From a checkpoint of a small mixture-of-experts model trained on Wikipedia: 11.2M parameters, a variant of Muon for the experts.
Below are experts of layer 6 (counted from 0) of a mixture-of-experts language model. Rows are named router (the router's row for the expert) and show model dimensions 0-127. Each number is 128 + 32 x the weight over its row's rms, rounded and kept within 0 to 255. Numbers have three digits each.
After each expert's rows: "raises" lists some tokens whose logits its average output raises strongly, later layers aside; "mostly gets" lists some tokens that are sent to it at least half of the time. This comes from a sample of Wikipedia text that the model never trained on.

# expert 24
router:127203083105152100152122126109124073048120173178139128172122099142138068111116119074092132135139192119121132148117123188119117119108089145185051160112095102164151148135148150101098089162163145167125153133133176131142164078174192130160180123160065072101115186185113098123091116111124122070163146080130132144136155183138181118114116078135141090121129108103146095179154131132109127105139
raises: "ually", "cy", "ual", "cia", "à", "iling"
mostly gets: "asure", "aza", "iji", "nder", "bow", "wen"

# expert 18
router:124154133164107180099135131085171123115111134161151082159131135096091121059123160124150144106203130137107134146121174141177162144082098137177122102120133125154105102181081119123106114189146154145125120096180175124087161086155183123164152117101091117095110178141155141167131095089133096084171207075136132108158199108176139126105089133160102095107141149146104086126192078158133200143177
raises: "rie", "go", "ber", "vest", "zing", "ving"
mostly gets: " William", " John", " Robert", " Peter", " Ben", " Ken"

# expert 27
router:168112141134169148143135113109187143127103153192113155133208120102078076172138139136147158091190174081103138141102126150108100150113113182162115154115101160128091143106126082116132121113207169146175098092176110130093179101135135180144158148115142109101090143159131080121133088174142141116230186066132068095160142138133130094167167094159091089138167138125103107153080115154138149107133
raises: "ing", "e", "ent", "ate", "ac", "ated"
mostly gets: " sh", " sl", " st", " cr", " syn", " rev"

# expert 34
router:181153161114186146138162084103142129097141144149114081135121128112157123109115119087189159104138152080099158142133152144137181125125157177104110173083154074182077149219076146085110119101159140122120075144188162140128188085152163160130152149126140094071072143175133125115160103136176125176128131085115121128203188115165134126140171137140159123124175182105104089157132086145112133093168
raises: ".", "ith", "ver", "ng", "ux"
mostly gets: " However", "On", " When", " During", "In", "During"

# expert 33
router:128131155095161140167125124175137165157118158151138112104177136122104067163163077134194175100176142131079104170112158181102101106124104167118073143179128131123143142187144082105131083124181163191114102149109170135119172118125156137098124160165144108125097179149087063118177126155152107163208136085138122119091181100193148103098092076150145072159137157103102098104149109159120121120169
raises: "al", "ous", "on", "ary", "hed", "West"
mostly gets: "ition", "isi", "ific", "ution", "por", "olution"

# expert 78
router:110189130133160146131127141145122137092099132144152163148146160161066097105177141126153178110155127139154151124126174218108138188125158132109073141135082120124105127134131171130068099137139136177175128170136171137106181142075147091160208114115157058163090156155039169166164141114150110153104138075131158130127154137154160116084141113145145097172127202181168133150163130126164176125144
raises: ",", " or", " |"
mostly gets: " York", " London", " California", " England", " Washington", " China"

# expert 47
router:120112115084150136177150147118134132117110138153119106136184177100099131127083160127144167122155177132100096116138122201101076117124108151121120203170106075150066181155090065124064050135201156152146124085132149139119156117057110095133175150135131146128094170145121117111133114111148122097197126061113140156099193144139101127136122143100137077120131148073090107175156113148159183094167
raises: " and", " ten", "li", ",", " three", " or"
mostly gets: " foreign", " sym", " Italian", " Zealand", " radio", " footballer"

# expert 35
router:137193150171140162101173130093116155170119133121165074105138139112105151135158113095168122105177160060135123155126172158099173138084092129148115113125173114169139097132059142116056129178143137147140180087137172107139151095147149155159122153161100133095095200127152144153089103116169093097141176093123123156133205141124190111170155107116161106095174168138117085093170087135185153095190
raises: "ota", "at", "avi", "ich", "oh", "oy"
mostly gets: " Fort", " Ash", " Cop", " Som", " Him", " Rick"

# expert 84
router:165156114172161140194140110108099090113102148113130135124157150126101019198139118114177136146159196138091086122167134167076147116097159168146069154139080147158138131164164160135124085173201170154161152124119214104162152106126144130141161118179121078097102172133118123180146141132122112115132161078129075130125177166103154111150152067158133145111146142116116092131138130174182122116152
raises: "ony", "ford", "urg", "bour", "onia", "aged"
mostly gets: "enh", "tt", "iff", "hl", "pp", "sl"

# expert 52
router:150153157138159131130146086098154077121093158127095117114177169099088106141103132114147133168135193108076121168122161131060080107101107159092114182132102144140129130187137081125081086170186168128150143136155144166085216113091164176128146118149135063100059146153154073170144082164113066091124155095113111123125165108135125124170138122145164113098164114113087150169176134128184090102149
raises: " of", "s", " on", " from", " in", "ed"
mostly gets: " red", " gold", " low", " silver", " white", " black"

# expert 82
router:117188137172176142136158133133082120129151125178159199119155129104055135135097131118162102129186138104068112153158147137067091108108136167105083109141201071139138133105109121137103159116146153089115097139117139149101127160085126114137166164133135074109077144146123130135183098137246115110162160151133110130128140126142146087115085045141121118064141184126157085155175112135087110089166
raises: ".", ",", " at", " in", " on", ";"
mostly gets: " Cup", " Award", " Center", " School", " Division", " Stadium"

# expert 91
router:152145105108178113170104114116111098129132226127109092104190134146099091156156134172118120095122178105120117134143156134133093144105152156171086149166136146097158089176139137135104081148148142132178101147160191114090164083192137118151177124104121091082097164094080102133154146118119114105163146096092104139122194145105141063157097087116098076111159179108153100204189122118183182126102
raises: "ations", "ation", "agn", "ality", "azi", "alia"
mostly gets: "č", "ž", "kov", "ín", "ár", "š"

# expert 6
router:150128114131159202124119113130137160118132129177155120178133126156128058110096139111153150145164113078092096144154151143085118112121145232124135122150122109160090167162089148187109155144210193127124090151180138154107141151061179154164140138133133047089068151145117075107107078182160122065136146091083123161115116126139152077068111116129128138127134140109136090182134125137099119107150
raises: " =", " |", "=", " and", " (", "z"
mostly gets: " Votes", " Candidate", " Apps", " Notes", " %", "Population"

# expert 65
router:154147133120164129170177117123176120102120155149155117152118137170117093154171143138110123146162156099113126128131164144110110083046117156137115158135115152161141124148127076069128096153212116160117100121152152163090184111145125110133169141184105141082097207140115067112144060114134145100149179130140092164125173080155123121086149072161138138157118163140087125214128158186122149061199
raises: "ion", "im", "is", "chan", "ical", "ive"
mostly gets: " mer", " arch", "vent", " pos", "olit", " vis"

# expert 4
router:095152145140209155166147128114095178100102166141162143121215116097121094134107137098123173087118140136110122158126182144141135147035166167153108140127068134165111211155082128119118126131175169118127111134147159176123168149146124163178145139184107100105088153115165144155140077136177105168148157085134123124135134166137182094066165107154168105135121154133113106214147097143152080134163
raises: ",", ".", " (", ";", " and", " at"
mostly gets: " 2025", " century", " 2009", " years", " 2019", " 2018"

# expert 16
router:117142081140153135118133174138122113077153148145119105161153173140131091114137097082134154114125134112051148189137186135134188122107136172125051060151109136127159150128135176130114164123176151098158137169194168150125111109075143135128122164128161117134040150126085117174096115134119122093176149089106169136151184154114141093159142097121117105081197191127133084155211073146149146119143
raises: "cy", "ga", "ney", "eth", "th", "day"
mostly gets: " Clark", " Jones", " Ward", " Smith", " Berg", " Simon"

# expert 26
router:156126102092172175170131115114112171083080208139165120174159109088116136196098129146166109173196119101059132189123114148148107156159113167134104116153122102155129184126136095117139151144171149110139110148163089084118194107083097179157156095151142139075051148156149097098124126159110131123133147119102110151102157115172126105201126117168085111067154143088097125144197121127095129119155
raises: "s", "ed", "d", "  ", "sh", "si"
mostly gets: " break", " pay", " market", " prevent", " look", " defend"

# expert 90
router:207139097124145196159198153100137103054101152110133128120169174131105129159072106109147174149109163147120151119105143170110169164083150147120076152104118131180079149121112153125118136162179158121135125098112136085104172116104150186180138127072124137063098164138056114144105119162150129122128103116076114149129119171158096109078158104110158131120194139112122100161159053159113139085192
raises: " as", " of", " in", " to", " on", " the"
mostly gets: " many", " well", " some", " both", " all", " along"

# expert 22
router:131159135093148137178163120131162152108115142157144113173134106115154110115103152095184179134168200112088163151165149142137041080110186135143096105145115142150125146151127043082114066143187139172103094160181175117146204129138101153162118139126108095104071201152082096119137125158138184121104142110117133190107154113126151128094140118105154061130170144105137094169091145148109111082145
raises: "cted", "ction", "nce", "nam", "fect", "ct"
mostly gets: "omp", "rupt", "pec", "ea", "mo", "omo"

# expert 85
router:151121109087171158105115127095168156122159150202122099075168167114101143113154161081155131117193141093114109190135159139112141120115143186135110138109113135160117180191091109098146113165217175144152148100192162119081172143059136153160137141111058074066112139165128075134142084104178151129163137099092117158174120074133118078128118123116140113133123151125139161164113125186105123117169
raises: " —", "est", "o", " -", "\n ", "st"
mostly gets: " ab", " pre", " compl", " el", " ins"

# expert 8
router:119133111094176144153089104152145159112109133146168142184138137149119122114102135086158107119169205138118144146110135192153097135121145160138056203128121067177106200136088071150121079154192160158087152124187203155120163128111146117149159185123117093137110223163132124133106134097148194101146113092142141144143157131165139116107132095091163123145168163154092115162101099149140156101166
raises: "n", "men", "ct", "rm", "ns", "r"
mostly gets: "co", "eno", "so", "do", "oca", "rea"

# expert 43
router:164148108085184141129147117153128114116129142119136124112131141077136080136111142117115154113178148134113117158146136166136106192109143152112032144153104097162148164215111116111113087098176158172153135110198226123148162097117111095125168139098132052092126180189101100120135131114150154102157194055118108150136176123153144167106147084099118105108152181081106109149177115155112140141099
raises: "cia", "ch", "cy", "cher", "ches", "ze"
mostly gets: "ö", "ü", "ür", "oi", "iji", "ô"